config.yaml
hidden_size: 128
init_std_router: 0.0103
head_dim: 64
init: "normal"
init_std_qkv: 0.0667
beta2: 0.99
weight_decay: 0.07
schedule: "wsd"
batch_tokens: 32768
max_seq_len: 1024
train_tokens: 297500000
Below are experts of layer 2 (counted from 0) of a mixture-of-experts language model. Rows are named router (the router's row for the expert), gate (a neuron's input weights, with its number), up (a neuron's input weights, with its number), down (a neuron's output weights, with its number) and show model dimensions 0-127. Each number is 500 + 50 x the weight over its row's rms, rounded and kept within 0 to 999. Numbers have three digits each.
Before each expert's rows: "gets" lists some tokens that make up at least twice as much of what it gets as of all text. This comes from a sample of Wikipedia text that the model never trained on. Tokens count by the router's weight.

# expert 14
gets: "ver", "k", "h", "y", "er", "p"
router:561501508556464439522536490542442512496477492555538484444459560507507455565478443430537529398540431516472552421514511523523517484455430372502474510503427497590515373502520432474476497544521559432453482360440540506428454538543489531588475510452543483594528389557424542405476482540487463529538564532505501605524473494502388501567508509477574585509518531523457448532453508572475434551516
gate2:509411531502539487533458498505536510478422522502504575554509511570482557494497486361564635446574525468486550534410439513441472469513503469557528510425480459454563451449511519551583535447514452534469517515472466480518451533554467513645531473550378527533442493543563512550458530541498434490566613561611503495470509575545482525463540502572535476460409459530441513609501508460471540584517
up2:591553445528439487485480533539454543568540566441390426453583483474585540584532534513478509458520562560446515521556449550462543444519446536475423609500550514598548519470362466538427505557453513540532546433424488499453550480580469473545462497543417552501428518544550466541497472519482481565506468447569599503555495521489465501516607450538518533476590557454496566568556532510496556485467
down2:451460526406557433545504540471446529517533456540463484490519542443439555492489418556476495483498492563561448533432509479491561475515515517395559464507501510474478546520557472564537461586460522413562579539509615559548481449510488512391474567455549571506533497586454519511576450497597450487549522522446524479414449455532532400563525484452510468600406486515523465494509479552402609424407
gate3:594503513485529524524544429477370561461520454485558464501505508553522479460454506538427501447487553481511512488489489470515474401483458453528557534482418521521527472537550541615454410423427542404540461418532495529531515389515439481498487465457501438549551425599596399453576545584483429485449503522567574578552540506452407552525480447459529602467482517429448532556490500510514514514537
up3:528441482451464360564574469565504465521499542526479492470503432609509461409433472503488458411555555508526431437441441443468515402467508473478443510410465437470620527428486541543478525489486567470476565370465521466470452542476474545482431481454561539489568466566544475503454493516521597533492494492513499450467457527542496591473500519511417572377489530472473480573578490483416500480563
down3:539503497499437518543543530467518513498491578502502503493481551530484513528560580468456498571504528525493538511542547534420454454626506582585558531460475500565512526470429454561496449420490495543539600538508599565560493502391450407475453427495487536512502448468552413500507526664564499435464484555493455508551637479422517511515422463462492500394482489599433458537524417470500476504481

# expert 6
gets: " ", " |", "-", " (", ";", "."
router:477554586496542485457522556483581477472425514455496511487456571574562470567465515513493576470460459536555562436504499453563438565359557534503510488474477531532528486479499454516612428463415558469475357464490505489478436559497446488587482397442493460523571514563438562512470561525401519572538454493506503425568517568532426466526540469540498500475548415517553451452528576585461532498545
gate2:488557484552577554449386460454476397534470487519451449458552478414526620487508475580544511425476458507540523498502541447449545574542453493562550513490451511438392528535509509484427477363499453440559509481426526529530534501535541494457530590470535637440497471503491558488559425570469507464508445563461500501566418549480506528498508557476455536542587456458566590448535483512544582450513
up2:505531446459387520429397457474532464568471509565450431453524536505517503454499501535510429439563523497495554618525524450575476523548524422489606494502509451494419548409558469537410535468491496564522542498447611480542458428499550478474465521481544550474437470407417541506513481534460538468454483529546486477461479508522505478583492442335636415483524519522520430561534525510514493429508
down2:541459465427487527474501546432511526464524565461440477504446564579558585461570636487497322466497522561572521493525598527535468551518476479455454415541582543425498567536519472473471453581517455504460469484499490542549512515484511563508492516453509450467531420495403470472609465501479429512414498535533391460512432538466433501480512473507521585554422504526589547421456482492510571476487
gate3:513483451450443403539450516435404522496518580498445525502517508583481501494476494454503513458478499417422569541518407505557483529553474512446523484486472560470504535483549344464525501519577567492439478445495484584505444513616489395524406561501570570577575395567530497410474534464483520478448396517494503495533509533461507541577526534538508581418435475529547495448461486546460447418510
up3:494427572425474489444498548518528506470500441477586436581560469530483452506562485528584541567458487505576422531445498486500527515439543472525457476418548551495507449519480492485474482561439537543571394503466368488438529502419416466525598495482473458469484444460476514615481492601578522474445583543436564508570488465561572502376486534480459522478485534459561523483510583546484439478602
down3:522490539586501463445564492578511521498483389414497451524523447570422469549546410424582513542456464422517543553546454483489540541491526510509514495530476493498487466427482434486591442539511481552500412521554507509536430569486419568561429545355451480481455458420552530448406555569464443554476550476480499533536494463518556454487553529437471492538493361473513485448431466427587484472533

# expert 7
gets: " M", "A", "M", "C", "S", "B"
router:473586485555524462460448513534446523521477413494611428526526506485472479536502489512565532456439495515576436518447509549567556547452576488487400442438497487568464481538495410520513454494405510484480504509471587543513451527529460538465567539467540535491473488417541472522467507578511473561555548602623575439567412534484535480489597609585453529527479593534495526503389500605547514481493
gate2:536498475464453492616523496492481577523547496516482578540549494504589480598512451401529441438537463503474505507430547486516620519499513549417464562479481472346466463503470511436484531515469546455407462602519537419520415527567558415509456480462518455530412500490514542500529495473416436532486522501532499449465519488562497512518519526518421500538398450546508660473532424498548506410463
up2:555476527499586450462464457416493512482613472456507578490471556474433458454496485417559469581539503494495553544529464560553523579547451466538550500501554489567501490385518590548521554512634497497575614426485501532471533457580418423473533497474500490556568512523488497439566542502435582518522485507565487563466494407475386483525462527507493409439464546420532556460553538580492501517538
down2:500469486406525376637488526468461510463468502430508543432465425454480515504465500502485571551497524529520482484510501537545435565457357445571473474476463525559522527476544449401450523557472503427542554414506460545470480413565436415496524418483512430560444517510462484458456424557531514468461425534479428564484484443502416493530433491504454488515528458497471541479541465591459364559430
gate3:545495464457472443518484574570510497559463478427507488492383486491641457462532567566523563536471594467500460586427531481450545554564475447510542456529555527464455484443487464470471439483560525345556536546505455536397461543522537561505530417483485482426492437451472506447535574558464554477481528531517554412529571616482526559498507552457446496518515502585565493457537517542544599450493
up3:465507520493507511515435510535501476535527514508398427532570418382413555578432449509487494497544406501502598549629454501538449417479463443556383491502566494591503453546518533412472504559502517627425548521536518426568498538500488541513524543520511530517474604582562486483584425477511506528513453540616489539479476436528560438518559441484511570468502484469453484500471471471448519542506
down3:551491527517484383462427490438483467515495468538452489576498476433503466444577549441451576487483534576554572486533421601557488457568515369464432517472526475562488491446508494478530458569487551620480604488499522522539458449465538582527440565485562577533416484503590406554492517524492484550441498558481570494578484529429534439503555505470502590468527567405422511548502554488531476507464

# expert 12
gets: ".", "ed", "ing", ",", "ated", ".\n\n"
router:513550576554481393460441603480494472497437485511575462479479507547397506534458472542432528466526515421484495519600519586524555448512524513506569496506482492528494430424542516523548525531500593447573448487473602407485521461505481498531558556440466449596406411547410500517518489496459430581498464508573514414501491449518498515553538610578522443537517489503493515602420476595478497429461
gate2:551592561535504475468445566486549422495391552488494498492473516524504534441554519581501444469511526506577499468535448478419476522576572389582608482483432511467496540373585502518525518418457568411553510522483601455586414419437430548482525534484513496530498474547472479488570586505520536477522553537627428498540494445497482527544519484502483413501469592525447472437514488518513506447455
up2:636419556458442472524508511488443524503587541478476581458550430506542522501550473444543482561414433449523484455608470527469452547496484602360389547500524459533554419611497480474371443529504453462531532526537498540514516557440529479593511514511556508509468507578502533504518445413555509516488507549415429557479512536483519453527563538546551551527514481510562481577481541544436473537457
down2:468477479504481488503501499360548472428524439529544507475430475476541428489572451560496584504486495499497519438428543521426432629343486548487487480488500412518490478553461523477453465462473506499482478483425443553473460478529478427548554472518554360565432513450556558569517506517453497499513476492538504464475470502442407454538644508400597555565507489506505456472460477580530527425481
gate3:569457464539499451505460601531463493477500495497443502474482467507491542545498578545483488525434462558567490516518453515365458531443592464490572477442385456553445583504562497522540525475587601413504464427534542520576527506419448470391546542550568486537430399505460484476654438490533430514524480554502429481514509510480405481580507544504555444526486475537515521560497534503561454540549
up3:461540562508534517526503437407404512577537467451467496469495483486551518598539461405545456395540574515496566515497493526595563508489555447466444489482622459513594471558447558449430498421491418508534445450518569495527491524516488449451490612424461458494562544490557511527480501441441534548529502502448487416430487511445514378534473416565560607491467520430479448510540517516474557495560
down3:455526540526455572504524528516467587502556530465589559542477535466588490460530528517577550409476442558618442486504460480565498556359535492477419435524476502513465491495546444502431534474494529505551531587543586413484443530530520570525535492466479408581536522453481480518526519472493514521578509483480427598460409487522465436510506450528543599435521548470447493416493550548582498633458

# expert 11
gets: " |", "-", "|", ".", ";", ":"
router:465484543481497400439440544507541465434467497463497503550459532578575473480454505543444546485474479538537594436526516472591476587336531520531492519471491477528516550518508500419578524463424636470485376504434567469460484567486438545521542458504464489611542530551466547526453525503459587533521469526495538462508512520490480459530528453598442554483529471515568535538551609635454519498503
gate3:476537529432509537405525524497530507516526460457544517508424537499489520468531379474493492516552425538595421512554575460492432496517578575505478547538517470472449506549496533479550511373423527458577471593503548520503550546424606457527472485473486430480486483429517460481533482539526521472500520455465462434472603473504492571448527507405398454521662517388446555414543463518532472473561
up3:459492552517481501598509538648561427519444530549529498474503464388504492497514421591539529541480481476528499475455613493528434510463474486538416519537492407458471518546512456482454585429519489492576502572504468599465439619424558506502554522420501496468492436394498485438423396469530497548522478400501433503440536499499498461550495443455495554410465472542411530466522521444516545558515
down3:527611482554528545472522541442507574443472480548466583463548435497507487483476422538468455555507515549517527513467564545548448519537488498481647502444460552563473429459430431533517467496464534565513543450458467539533560444481428521469442551488445549515433492593520595531463581471475520480430594484472534450549457522424493502472427566391468393495596513484601522493531503422474516484390
gate4:492511557528580513505611482629462495504588509562471487446448437526533530439524541498429605531439493503551519498496526575361519422589559417527458527537500497567460475598493449421473421604439538518497438468438457466350482486530482429456479499501449492506503521510541468523538572544530591481516521475408497429491461516613513536482439539542489537452492490510519467553489470485477441518503
up4:499557514382565541515500625482543428592436494550506584526485491451530453512529559429426517431487434455519483490528437491531516569556522526517518451496570496394467465426495579417575533380526392509455571457498519499552559514498452471479487513540517514549567499474517513454492540547483439536441577519485444575562467471410476507486481502428565468505480648565457430522456509550505533449463
down4:456436545473584545479560562569513520540523544488489506471499470468530542445517499484461442649531449451578504601491465498461464466613499438494522418471563489451523454513450545450598580532565492509554515521480427503484479480446526351536464455508444555497427505554487553522497521568493494507463464425503420527530475476506477485474423565563486618537422602535463478593449469526425506418534

# expert 2
gets: " G", "g", " g", " C", "c", " c"
router:503499536522535479563464510574418636522510461539560524498450504494529406571473453453608539436474438454516469433507543582542518557439547494465509452570507545530528516541521434434517509540473506462420508435483552480492501552500472543578456543466584521529469495540498434495486443577480455489566425583530583491626461576566475448635510545573542582519558480424516497478502514520587481423487
gate2:510615562492634563513593519551516544459627515472499519476521484523556434529474467459442531505580520428537446431504485553545568543405504454514501490524522543528507563440507471524500508443415561463513527436524466523530587380468430532449538382518521527433460533597535456448479489513480510468510443573569506467584458512443507534473502543522500510573510497520468482469474466422454638544424
up2:434566563487483455513479442580552454479569510419565666533509521563512409559545526578523527498491476489548414482491495474489542451408493523493517479469512527508507535537485537600468492464480476532462493461510429449566545402448463608459478544490544518527433491396532547558576496441544513423514462533480464563513523487514495502456536498553448543517453461563386499548451383420517530444387
down2:439549519452548490521482529533467452552524506576395424546555543457455555473469587498452350464537506579550447539505529522519478514555603469398495538432590642528435460466517509565503556513449512603494548550493389462562478537508515537504527448509560530422516542502557481566451454475479487468507568478551492522524446516539597559489433461478529572490496454538505508548536481411491535446580
gate3:521444444549515465509499474579511521540481587441447473525408571565497416515509448557568465464447536463452510493477471574568566529494545549497580538503480483527620461568418494528585464572437537560453486434489452511506529513585492597555476457559647527574544590459460406423461512571428511498508459514512470486539514540426528519564465516525491612443522463451486447437483487505559523543467
up3:480574528426486535474480495487501399481521419554489476443526465365442534429453463394493513473551466437523537435528487497495466445545478519495536432429500546511511520411556441551514479576521511440556608498486496489362560452446427572497569518413530465503510521554469505525558564456545520519469488475535481446523513540453555487550490550411533378527457524447526530603571599462537434545534
down3:508545566573520519472522478449474499529474424526463473504507521488517514494548419477555494397544573480594520520465546481503544412492502514476427435471592478506550474578441472451467407528546541403486508509503521527465567496458540378539531473460510473485447455415467654476443548532519581644489388464528472463478493542482482482566589523583493439563471568490577517553420478547495518445512

# expert 1
gets: ")", "s", "es", "ing", "ed", "\""
router:595450499609529429591489521537558485584491442576582459587523578510484530511482414560528533440433517385483530501529461501576466531479479402448407492489475559576479468466536453552489450583537486481474484458583481516453462539506455538542446512401483540503476398384503506511479457501483501517571429563515450567492476506521416522491555488618453482604550516508502542518408514474521492497505
gate2:555504567372400586477442486507545582432516521455548470510504481467583475532463577477582478464454446431452539507548492469477461482510512535497558560541570522561493464510539486504474465474381505519541495426479496595480436500474581452513536514566539524476548538442599480476486415461504561466445440459515385563495466560548547463376575539542494467612498458461572549597516523505520464541507
up2:402571554499510483517491455580495607453496560464457436550557586539526496430502482475487564465541474496527466436505487449550552543510567460460517532546461486563485565626475519560585504494480387515489497360474474513531430453418576428463427488487509516536482406507527545501496426426514531385531383498434433498465537481552555431433506473486584534500446478543502557559524505556511495457494
down2:498414492402544522429446521538596519450556468491444552499553457488538499418433510515579494493495425576517527507541435496521458415514477546488524451520567547481420571575498473489465494486467447535440486513534473465410487566446591563534459488521504478458582472502564451637564522453440482515471462467548431580460505472464519480587530395481399419554459394497541497504527552448457453541586
gate3:481506502512525440499496377579461453492482483513487376487532446525504538543466468609601438468516481511488531417412498494426550498542524479459479580534442507516468402540447490440467582449486455476531323478499520486460459514546483574542514508457404384476510425504447493541520490515530510488512477486481507506518474552505581514575532481560437379479453449532468453455554504468589391498561
up3:531491520534513432453518523531492495498481575508434484527552410407486530531525456523491442496498555410540381486437474442440472625616554449488520441453507489450485526435646538438515513555555532509495524525581465495486474520494575590488502463447460478555538412452474523429508516488465517549465572536512569498493488584439553484489518441533488455344490459459532518503506570441509408591554
down3:416485355437509478543559559551540485444550531492523491420480528468408590476478513598504481551461528592452567512544469549366474546581539455501433489556544543443483483540609463449406422449485497533496436529474575491498571529500442593505453463411492495465514498566417460458507578560521415494516501478525464539506517508446469505493450567513516488422415535514478537529517466489570451469436

# expert 8
gets: " to", " was", " that", " and", " he", " the"
router:482460538595417492452488474488492484409473469425510491602463534490483466534529414539509525402490469408632541503610516477500511514500490370584511411479514426530444460432485487538498410501498482535519550540533539506434526404515446501454573522441502506502469498445458510486548482455511489504528442531469442481578411514549536528498512600489595467547496447382459517498574537493600498426435
gate3:494491511466428573444422511432584497503484490415603481508536468486551493413541487509495461445474503598525451436519534530524454612500464521570587400433389452550478493447496526499521468500491564424577532557513533468501483469512531463575423428532507462535466492594498516565551461498565430558507497463493380468556547538548592492454493480519547431625483540591500463532424484525570477481507
up3:583495477520520479569562518619495443462508536449478483453512569483510554502631554602519507379509421487570537544465493515535458459576535476507527542463456567573491467458498493379501486521516520552545459497506454459517491549515524467553438436457545489502520508443384521481460478423566461527507539499437581564479440524450406542496435418448516573497570465516436374481517437458565440530556
down3:559539549558486517476495597550630516566450542478454438531530552566482609518451510512514547554456531459586520566475487470526501485569435564494413572487576477450414449476471464515485342501456468545395500554532505399486509472541564559503477490493427534485496539500563590461451529469529499482439526513554398484558464477412389461524526490496492514517565525485506604507474549436526537498538
gate4:525446467520487495521547470360411460510529546566545558549555479464412499546504476409399555469500516351531416535385548527520457535473520485449588487521409482573495556495429454513485416603494470467432478458422463478522563366450410457448512441435442525494552467481487478561506485493461478533533474514467543489498460522508524554557473539454514449501480378457497559543505479490494479506496
up4:443415637560441597437549526476510401521457478641525504524500420437476520455536539520547469505409403528428465469463501502504506509502491568553487493399473561469556385456529471484475450527566507479477552422578482443455520492537514506403504480511482574499502462465500551472474525479524428557385604498582496438576503580421507463482490507516447520427535502502551405517480503484513512478489
down4:486541541540454517458600454606443418462402507486480480480444480462618476571510511464463574545477459444470485492526517480476582585563586551475470451578382516505444506413509504463549498592472485461457496513475527570521516476493538489568576611611465499519504524470509513517586532524471610517494535503462539532509523481504492543522476491570489596576465483539511423427441521494540503477352

# expert 9
gets: "\n", " |\n", ".\n\n", "\n\n", ")\n", ".\n"
router:497511482479510509536464581417502524538482467525525545541437442530465501496531475413571538422496547534558464339532418488507583421524496477542438520529421515547593514508579462540468452503547461515378552494496479554428505413465620502448426528501507512570498454526501543528487471498538527466509459539610502546490437596512518453579592535532443567511493465401465500414405468511492484449461
gate3:468458544593446448528530553518539487536465557465428407526472552545491561566416445556555536459611459441430552476465549542487575521496496499511530414548520536470507506460521547469530409507471473432501549517514481501527442530440548460400484417495529530494473482493589516511424589503559489427444486489522453576553535620428555562581488532447509471615516541535606522476505474570537552588453
up3:561511414401614494482563493510518518521576514459547563560497405455471435482504587535370551524500583476458581511538489482521475497516507495518499588436531557645515410512519419486515512489538452580437542475524441496557498466470416535549567537526526509467486444566539564582590498587444483459518546523483490426525447515491478450437566468543434453481496514430516530546504590430492471449479
down3:603499438459640460433506417505468551452528420433631510439451514470491478449527409533435553517479558547437423466490497477536448529524463415522517535506540451580432446526547502488614558421552578523497573442509452455508484444540481513521446449477426471546511456502464541523525440564453488583463457600557477442491475452546471491489561471492542505504514485496456505612409548478465457445498
gate4:517557475558620516473524510462417503494514487541511556452449534580513517500441383500443426516492437553584500421456504454458439571479561482569548508472480432501525508451473436552455446497499571460486474550522506515460473518597520542477533442448564487556469366462538566497530462566437474491534543501463420483429480597500488598522403500530453566428472476468526465575509423528458394547410
up4:484492647463474480502440548457514487510500513487446494478539483510468553513531480436524506538500478528511557506518524480437512422539409501479535458395540482517457614485474585509501509474482534538446534410525559436513566380489420563619418511510463482498572590572488485577582546496449516509540539526544484499599624575467561409478520409465547464570460446523487559540528470536588506475533
down4:515599526501402457475540501540477455554511524492538538535427485473641486522588541514455552513398476515416571533528536503558602483508497515552554538527548540485468527486557490528589489478393508570417552487452521480540536394516516478515463404447460510532539588480530466449433492468471573676495461516487524463498562505495507447489504548539605491546545439501451468453446552436552428501495

# expert 5
gets: " in", " to", " on", " for", " at", " from"
router:492513568525399496457447583475502543437484466469486504511440491487413468562463454504525525467428468503589554497491456486566427487490475473548573396477518506572450466525498534506411485426477495399564483506410514381515412453517511505411529546540517420610431522485504536498504469521508484539485511521549441420492412471404452493534528550404530426502590489477541432521514432549587456428416
gate2:529469482515488520503436563533444488489473509607545547493490529484406441550439555546519565535479516503506499545526459507409521483453482480436405528431511510528544505493477574511465496476643500473425407499461542477584501523543567466479430435409508584401409480402487518511416505555452526510546510555526494539453498454437468482551550516528392443517461438475537539377582455434423549572484
up2:466535533519532557534531549524444596504528548471557505552396586609524427534518470579502603529516554509450544515499581476523422467461428478608498464474465476557540570545430562480484524538550519524510531520434505401434381597527577468509467469503493570494536423418535484425488515447478574458572521489440521542487520457465434523460506546483451511406474460567509495482552596560496577454511
down2:467467503498498516545589517492515502529523577454537524493520506531590444488561552446467477385555490439464576367475478528608529426482462504606593509497492471539528523543555423544505396547498540549627479449440531559470395426463485485538548457517478566533586524524528498513524498483545489565521458463419388552528486553535452505454583573425456440456518446473492455536493500528487415533504
gate3:525517460551536537478511513448495546490429506475499378442511433563463518525548483545492412509462533458536489543365449510470512572439506449495534524569425476469572595397538459502486541487500511513548598492470534452477540536484440467535502483468418515576522423493530546491544470533508499482461464566573643517535518569586514607458578517491530486459469477393511517430378469508579406465480
up3:436509433529594535387496520502513580551579497409482473464464444492456531538532469549514455561502421513585420516623479449603442498457513487429448492540554477508439501475505553467450430480588484458561459554558477508519461450524505580525527498509542505546348552473408498576504459469445467536471531467377534442440515470485448432490544459463526524584526483561544486455481508509565426507445
down3:572549613422427368525517476588481397509562454531590533569520418461487513512475460538534514520470487495577487429523484502600481496536541530423486426624558486551533511571471499490386491519550522399458452541518439561521495530483491476605553483540502539476496498524484451456449494515529418483557438449482461462513537469467506500465479522470557476639488587522493382464515491470531500494440

# expert 3
gets: ".\n\n", "\n\n", " |\n", "==\n", "\n", " |\n\n"
router:506496530485534508597461579527504549500507430485514499451446467551400547581525485447579544486493511512473468430564477521542547463514505472604410465447533344579507513555594504477397531461597548479446518458497470466423561420455537548428529461409467457486456482559523479464500476535412492513535509506544600491478505557506540445554572499475445465538548461459462385500414519533580473446473
gate2:507551517433450435485485587455539488423471536544514456524382528577472485525522440456543635495422530484594378500425578523503385443444599495502521496444581514516494513408549559488522486445506471510484480506614488578544525455427418590605477503411493517523512413547546514486464481492514499425505519474494478512427483479425467467550523496498468523499436572539496515573486451513453471445503
up2:587498536473558624483452478577493553449435510503497416522625480465413585529480512434458386534518452547471614488541438434598559529582474514458529496488399448547550537520474407490515486572496481526486530463468492387524427462548525470535492549449494544552496553550495482462517553473565418514493472554441537489564432467503545548561530531452503513602450463510504581469533505543493490580482
down2:501440590519464529426475481513537582503513477586438411532467552562446467515465450506543573452549513439393535485548514530512475541586544517522511572571483513526501499423614491487520458571638455408463565472489461492511533433539506510469547560533610454485509501475516431374521495476495505557528441558491473405415471445450481447461487527550490492518493490439468452437494516505453346484458
gate3:489573498443485488535523446537457496522566617519478456430438599598485546523480559511471505432508487417549472466426509412552543568492467470514544410457470405435527528534473466515439518546554394551516465470555537401601537555505463554508510522496465473527463492450521562420443456523487550591556498490566557445453506535499542416462477513436513632505510522483539488560441540508586551404478
up3:490438523474548477548429532477459540543591492528534511528450459571465488605628444472476416533557507519505550612581503569475435471472595510502482485496515459442474523442562474473509441470473526474524502426557496460490501468444438527490473617411466509520519488450565465473489445417480521425521484460547565494463494504553412470596487483435442491462435429628477507380493462571508404457482
down3:544487463482523459488482382515536513584473529547478453500549480494434602504449518505507554516417461592498466443466512506550470564389477438502495507500474523448533491534507556381461526532525593552534581479524555427533558366470567432506493532576504529518573513497545432537469485548579522467490463455473539414476508584499605421492498475519417436458504479484592505517501490567516658534507